config = dict(
    num_hidden_layers=14,
    hidden_size=96,
    n_experts=32,
    experts_per_token=1,
    d_expert=64,
    d_shared_expert=128,
    hidden_act='swiglu',
    moe_layers=[2, 3, 4, 5, 6, 7, 8, 9, 10, 11, 12, 13],
    router_score='sigmoid',
    normalize_top_k=False,
    routed_scale=1.0,
    balance_loss=0.0113,
    balance_bias=False,
    router_bias=True,
    shared_expert_gate=True,
    scale_expert_input=True,
    init_std_router=0.00942,
    lr_router=0.000517,
    num_attention_heads=2,
    num_key_value_heads=1,
    head_dim=64,
    vocab_size=8192,
    norm='rmsnorm',
    norm_place='pre',
    norm_eps=1e-05,
    positions='rope',
    rope_theta=10000.0,
    rope_fraction=1.0,
    qk_norm=True,
    attn_scale=0.125,
    tie_word_embeddings=False,
    parallel_block=False,
    init='uniform',
    init_std_qkv=0.0483,
    init_std_o=0.0,
    init_std_up=0.0483,
    init_std_down=0.0,
    optimizer='soap_variant',
    learning_rate=0.0122,
    beta1=0.95,
    beta2=0.99,
    weight_decay=0.016,
    lr_head=0.0144,
    warmup_steps=62,
    schedule='wsd',
    decay_fraction=0.617,
    decay_shape='linear',
    final_lr_fraction=0.0,
    batch_tokens=65536,
    max_seq_len=512,
    doc_mask=True,
    train_tokens=324000000,
    max_steps=4944,
    dataset='wikipedia_en',
)
Below are experts of layer 11 (counted from 0) of a mixture-of-experts language model. Rows are named router (the router's row for the expert) and show model dimensions 0-95. Each number is 200 + 20 x the weight over its row's rms, rounded and kept within 0 to 999.
After each expert's rows: "mostly gets" lists some tokens that are sent to it at least half of the time. This comes from a sample of Wikipedia text that the model never trained on.

# expert 12
router,186,175,181,194,212,182,219,218,203,188,205,152,189,224,184,245,208,164,196,216,192,150,203,197,180,224,170,189,218,173,224,197,174,179,215,202,220,193,208,185,160,166,200,206,224,203,161,217,187,184,196,221,186,195,195,206,234,184,214,199,192,214,214,197,205,198,193,159,196,204,175,204,223,235,228,209,177,208,225,207,214,196,184,191,196,213,229,175,142,196,195,192,211,201,181,198
mostly gets: "h", "oh", "th", " Kh", "ih", "eh"

# expert 20
router,185,162,227,195,202,207,170,188,208,195,156,191,217,215,197,203,217,229,193,180,194,174,218,169,188,189,166,145,176,184,192,203,224,226,199,192,186,217,195,223,183,220,219,206,203,186,224,187,169,207,192,217,223,213,169,197,193,182,175,220,193,194,162,176,213,211,178,176,215,194,186,153,211,226,174,157,205,176,212,202,194,161,201,189,205,179,213,189,190,175,203,206,183,213,192,176
mostly gets: " r", " gr", " dr", " Dr", " we", " organ"

# expert 23
router,180,201,186,197,198,194,181,193,188,191,202,180,231,221,218,199,164,180,175,189,209,184,218,204,190,225,200,189,183,191,203,183,189,200,193,175,256,225,206,228,161,187,199,175,188,236,185,188,218,180,228,201,219,193,195,237,221,198,192,168,182,224,182,229,189,189,195,204,218,190,197,189,241,216,215,145,219,179,228,206,206,176,177,218,198,168,221,233,184,202,209,181,195,196,210,162
mostly gets: " \"", " inter", " under", " took", " '", " Inter"

# expert 4
router,145,196,206,184,198,225,210,209,216,207,165,210,208,209,217,251,232,174,179,205,212,185,201,191,174,209,210,147,187,169,223,194,172,196,210,174,201,214,210,232,174,198,210,209,189,213,205,175,182,185,209,218,194,208,214,199,211,204,206,226,176,230,194,181,194,196,192,172,201,210,234,182,213,236,209,195,210,184,216,210,228,152,210,185,226,192,222,174,223,199,208,206,174,165,205,217
mostly gets: " T", " J", " Cl", " B", " K", " Z"

# expert 30
router,113,168,197,181,186,206,184,194,193,169,220,184,193,197,195,207,200,202,224,206,187,192,184,192,170,199,203,216,190,160,209,187,220,224,239,175,207,184,183,196,205,211,181,202,181,194,215,212,202,225,175,196,192,205,186,209,197,145,228,214,203,161,191,218,210,193,181,183,193,201,227,206,214,197,217,185,178,175,164,193,202,159,211,187,200,212,198,207,173,173,178,202,197,201,164,196
mostly gets: " UTC", "″E", " Animalia", "°E", " km", "/sq"

# expert 16
router,177,210,178,191,167,207,222,223,189,214,209,209,192,239,209,203,215,202,175,204,209,223,218,189,215,204,204,204,190,184,199,193,190,186,217,179,255,209,189,204,170,220,216,186,197,199,263,167,194,203,155,210,200,219,207,210,237,166,211,213,188,222,168,165,221,234,203,213,182,225,209,204,205,229,241,221,185,190,212,193,201,178,156,198,197,218,184,193,182,189,215,199,194,205,175,190
mostly gets: " Republican", " Democratic", " political", " Assembly", " social", " civil"

# expert 10
router,202,176,228,213,180,210,209,180,239,186,200,205,208,221,237,207,207,241,201,173,200,221,179,214,175,214,199,192,163,198,223,158,177,197,230,199,222,186,183,200,168,208,190,190,198,221,191,204,221,190,198,168,179,190,220,203,212,152,205,189,204,181,204,177,203,221,151,186,174,182,175,216,208,215,214,190,217,226,195,236,217,198,161,209,195,167,218,188,171,202,194,193,235,198,220,196
mostly gets: " his", " their", " its", " her", " a", " Its"

# expert 21
router,169,203,220,198,186,210,182,170,194,181,196,162,189,205,227,209,220,185,213,184,188,179,202,173,204,231,199,184,170,201,200,206,188,208,251,171,205,198,151,221,191,208,212,194,228,211,232,209,176,202,213,215,154,199,197,212,223,172,224,193,208,190,177,211,185,206,187,174,198,197,219,204,221,192,242,212,213,174,193,231,238,177,168,230,203,193,204,215,170,189,219,231,208,214,228,190
mostly gets: " —;", " |", "',"

# expert 27
router,190,228,199,180,178,226,205,153,196,195,193,180,206,204,177,215,214,215,190,197,217,207,180,168,193,174,202,217,168,183,188,191,219,183,228,184,234,212,211,216,218,207,208,215,197,192,191,168,190,195,185,230,209,236,203,226,184,149,202,214,229,197,193,217,199,232,165,199,217,215,200,186,245,198,192,219,244,208,233,219,200,162,202,227,201,185,192,232,184,207,221,202,209,199,220,164
mostly gets: " album", " Championship", " song", " game", " film", " Cup"

# expert 22
router,145,181,209,203,231,184,212,208,228,198,203,184,183,217,182,218,205,225,181,200,211,189,210,187,211,203,218,144,195,185,211,198,201,208,187,200,192,200,167,231,164,191,181,216,202,204,185,200,192,226,205,183,219,227,205,181,185,158,198,188,191,210,153,227,192,188,188,189,168,223,228,173,223,169,205,208,211,210,170,220,223,170,167,209,197,213,202,203,166,175,211,181,194,188,223,231
mostly gets: " .", ".", ").", "..", ".)", ".,"

# expert 26
router,179,192,205,187,187,200,190,190,183,230,221,198,194,204,222,186,201,214,200,197,240,211,203,222,196,194,179,138,199,157,210,190,179,169,204,194,166,199,192,184,218,182,246,219,190,197,201,218,194,184,183,201,211,193,216,200,196,210,210,220,205,186,213,214,182,188,189,168,201,183,199,180,205,163,188,232,197,165,171,211,178,174,192,239,207,203,245,234,182,165,205,248,203,182,196,198
mostly gets: " w", " f", " sp", "-f", " ind", " ref"

# expert 31
router,195,223,184,203,197,197,205,211,166,194,153,201,209,171,189,213,183,168,180,181,228,204,201,199,199,191,193,187,182,164,232,189,206,165,215,203,223,188,195,219,200,176,259,203,180,235,208,227,225,191,198,195,185,204,203,200,198,179,187,229,198,237,201,198,213,207,224,159,192,217,208,220,208,222,187,167,193,214,230,190,212,177,201,201,236,205,184,222,222,151,237,193,205,203,186,177
mostly gets: " New", " South", " North", " there", " West", " along"

# expert 11
router,167,185,194,214,183,201,209,206,176,202,175,182,207,196,235,222,178,220,237,188,206,181,218,209,177,176,188,186,190,203,187,206,200,179,200,191,225,235,143,217,192,195,208,204,215,189,219,190,218,145,216,185,202,176,214,206,170,202,211,179,180,200,191,213,176,222,205,187,206,207,234,206,206,188,202,239,246,210,172,201,217,160,192,194,212,180,202,226,222,172,173,206,183,209,240,194
mostly gets: " U", "ö", " o", " ro", " Mer", " Sy"

# expert 28
router,190,189,195,186,178,187,161,172,197,193,186,216,211,186,192,203,200,191,202,197,217,207,172,180,212,221,190,186,200,199,206,190,208,218,205,162,204,197,214,218,202,206,191,173,233,198,221,238,162,209,181,218,213,236,199,212,233,135,186,182,196,174,195,170,228,222,161,223,164,202,236,186,201,198,195,193,210,210,203,200,216,220,158,236,193,181,210,207,171,178,207,220,171,205,185,179
mostly gets: " They", " wrote", " features", " students", "ants", " parents"

# expert 0
router,179,182,225,190,226,204,177,188,239,187,195,225,183,244,156,191,177,191,182,201,212,216,162,208,202,202,213,165,171,159,218,182,199,171,203,182,191,189,202,201,194,210,202,178,217,193,207,196,174,180,188,182,204,208,202,200,215,179,216,187,192,185,186,243,186,219,197,190,219,202,203,174,184,195,216,184,176,230,211,220,185,164,193,203,172,158,202,186,181,163,233,174,216,236,206,185
mostly gets: " exp", " sc", " rem", " expl", " rec", " c"

# expert 25
router,180,191,209,187,212,166,223,214,197,223,184,132,203,178,214,215,214,186,150,200,200,212,166,199,207,199,200,186,227,194,230,193,181,211,202,160,195,212,195,220,192,213,190,209,225,184,201,181,218,171,234,197,197,203,216,214,219,204,199,204,187,212,208,185,194,206,211,207,157,200,199,193,201,191,244,220,194,242,224,180,193,166,218,205,200,160,183,213,188,148,214,196,187,188,229,199
mostly gets: " John", " Mart", " Tom", " Ram", " Paul", " Robert"

# expert 5
router,175,195,182,224,215,177,228,208,213,233,218,152,172,215,213,185,219,218,208,213,184,190,200,158,195,177,182,179,193,182,184,199,193,192,211,183,196,201,195,195,168,185,222,223,231,204,205,189,181,190,220,194,168,206,194,214,230,184,197,185,198,209,192,212,219,244,153,200,157,233,250,212,196,176,240,218,201,198,185,197,199,180,186,192,201,177,210,220,192,159,199,196,202,194,169,202
mostly gets: "š", "č", "aj", "ić", "ș", "ithuan"

# expert 18
router,196,210,195,205,166,157,201,156,222,179,191,194,190,202,214,226,197,209,184,209,187,206,172,165,167,222,203,170,196,195,188,153,224,207,205,219,197,215,200,206,214,213,208,201,234,176,193,219,183,186,198,214,156,189,176,233,195,132,220,174,219,175,204,223,218,210,171,188,202,201,211,210,195,190,225,157,184,204,191,188,209,199,218,223,207,202,213,183,192,173,215,197,180,215,212,186
mostly gets: " has", " been", " were", " have", " had", " are"

# expert 2
router,170,181,193,198,184,199,214,189,193,185,191,181,244,198,197,205,203,226,210,229,215,218,196,199,193,199,214,205,168,133,202,178,217,164,197,204,182,177,223,201,193,187,195,185,188,183,181,218,173,208,166,204,184,214,201,203,217,149,199,157,200,192,187,188,187,195,197,165,185,236,186,175,206,182,204,189,178,222,187,209,229,179,201,229,168,192,231,203,174,184,197,219,210,210,211,155
mostly gets: " JPL", " located", " served", " known", " died", " worked"

# expert 8
router,197,166,218,151,214,207,218,156,173,189,205,213,235,196,229,209,180,214,220,176,193,203,185,160,206,201,215,181,189,169,168,205,163,187,198,189,193,175,191,197,177,172,233,198,214,216,223,202,187,172,218,182,206,239,206,210,191,204,228,204,209,176,225,199,185,183,194,187,180,174,207,219,215,199,200,204,229,210,172,212,201,177,212,186,163,201,196,204,215,214,213,215,214,219,179,146
mostly gets: " Te", " La", " De", " Bra", "ri", " Sa"

# expert 15
router,158,187,213,215,172,201,215,194,205,174,181,186,228,240,196,194,188,193,184,185,184,203,196,217,186,188,201,202,165,168,182,170,178,212,218,190,204,206,206,228,168,212,207,205,187,199,177,196,217,182,197,197,207,189,182,236,224,140,204,172,174,198,165,197,185,171,195,204,218,217,226,215,239,171,204,196,225,209,193,161,204,158,210,204,205,152,202,204,199,167,201,218,202,205,205,206
mostly gets: " (", "===", "(", "====", " [", "_{"

# expert 9
router,196,202,189,194,177,224,211,172,197,194,166,180,225,194,224,221,209,208,191,188,212,180,192,209,182,177,190,205,221,173,230,214,210,197,227,187,195,213,182,222,182,199,226,216,178,185,200,239,215,177,211,208,195,190,201,219,201,203,209,156,192,198,169,208,214,185,177,189,196,173,232,212,189,223,175,202,239,244,173,226,185,173,165,237,197,220,175,194,170,193,196,219,233,245,190,184
mostly gets: " bar", " wood", " boy", " bus", " girl", " couple"

# expert 14
router,185,186,203,223,179,210,207,174,193,172,170,196,209,180,225,182,221,184,169,207,211,195,212,200,194,225,190,189,190,151,183,154,215,189,206,186,215,167,194,244,167,181,198,212,207,231,240,201,214,187,226,194,229,192,227,214,189,156,222,198,186,206,177,176,202,222,197,217,222,211,201,170,211,181,187,174,238,189,224,192,209,195,223,216,191,180,232,219,181,167,201,209,208,197,187,208
mostly gets: " during", " In", "In", " in", " During", "After"

# expert 1
router,147,220,193,191,187,182,195,207,196,215,181,186,242,211,234,199,193,204,182,176,216,179,204,182,177,218,202,177,178,214,184,217,187,174,193,223,209,239,181,237,164,164,169,224,201,204,216,215,199,179,185,194,214,228,184,181,203,152,177,205,185,210,173,221,189,191,185,187,194,165,200,180,224,197,207,204,197,193,181,180,203,165,198,198,167,198,198,195,201,155,180,193,195,233,192,183
mostly gets: "°N", " MF", " DF", " FW", "CA", " PA"

# expert 17
router,158,205,228,204,174,196,202,185,235,207,190,218,204,221,184,214,197,194,197,202,207,204,180,202,206,190,202,188,210,211,191,187,221,172,229,215,192,166,142,192,194,236,204,181,184,192,211,182,203,199,212,172,165,219,202,200,210,149,222,187,191,181,188,245,196,184,221,187,207,218,229,196,233,164,230,196,233,215,182,194,178,168,204,234,201,168,198,206,192,187,165,209,187,200,206,176
mostly gets: " Binomial", " •", "\":", "):", ".:", "|"

# expert 13
router,190,201,207,186,187,163,227,176,177,219,193,204,225,203,217,211,169,238,197,170,225,173,185,216,191,203,180,136,213,192,209,163,208,201,177,211,201,198,193,216,205,208,224,194,221,208,225,210,205,220,216,222,159,186,198,186,213,173,210,200,207,186,180,206,188,213,186,196,201,196,218,208,210,193,216,168,234,194,212,218,238,216,169,227,183,166,199,222,198,185,211,257,193,193,226,213
mostly gets: " but", " which", " where", " when", " who", " because"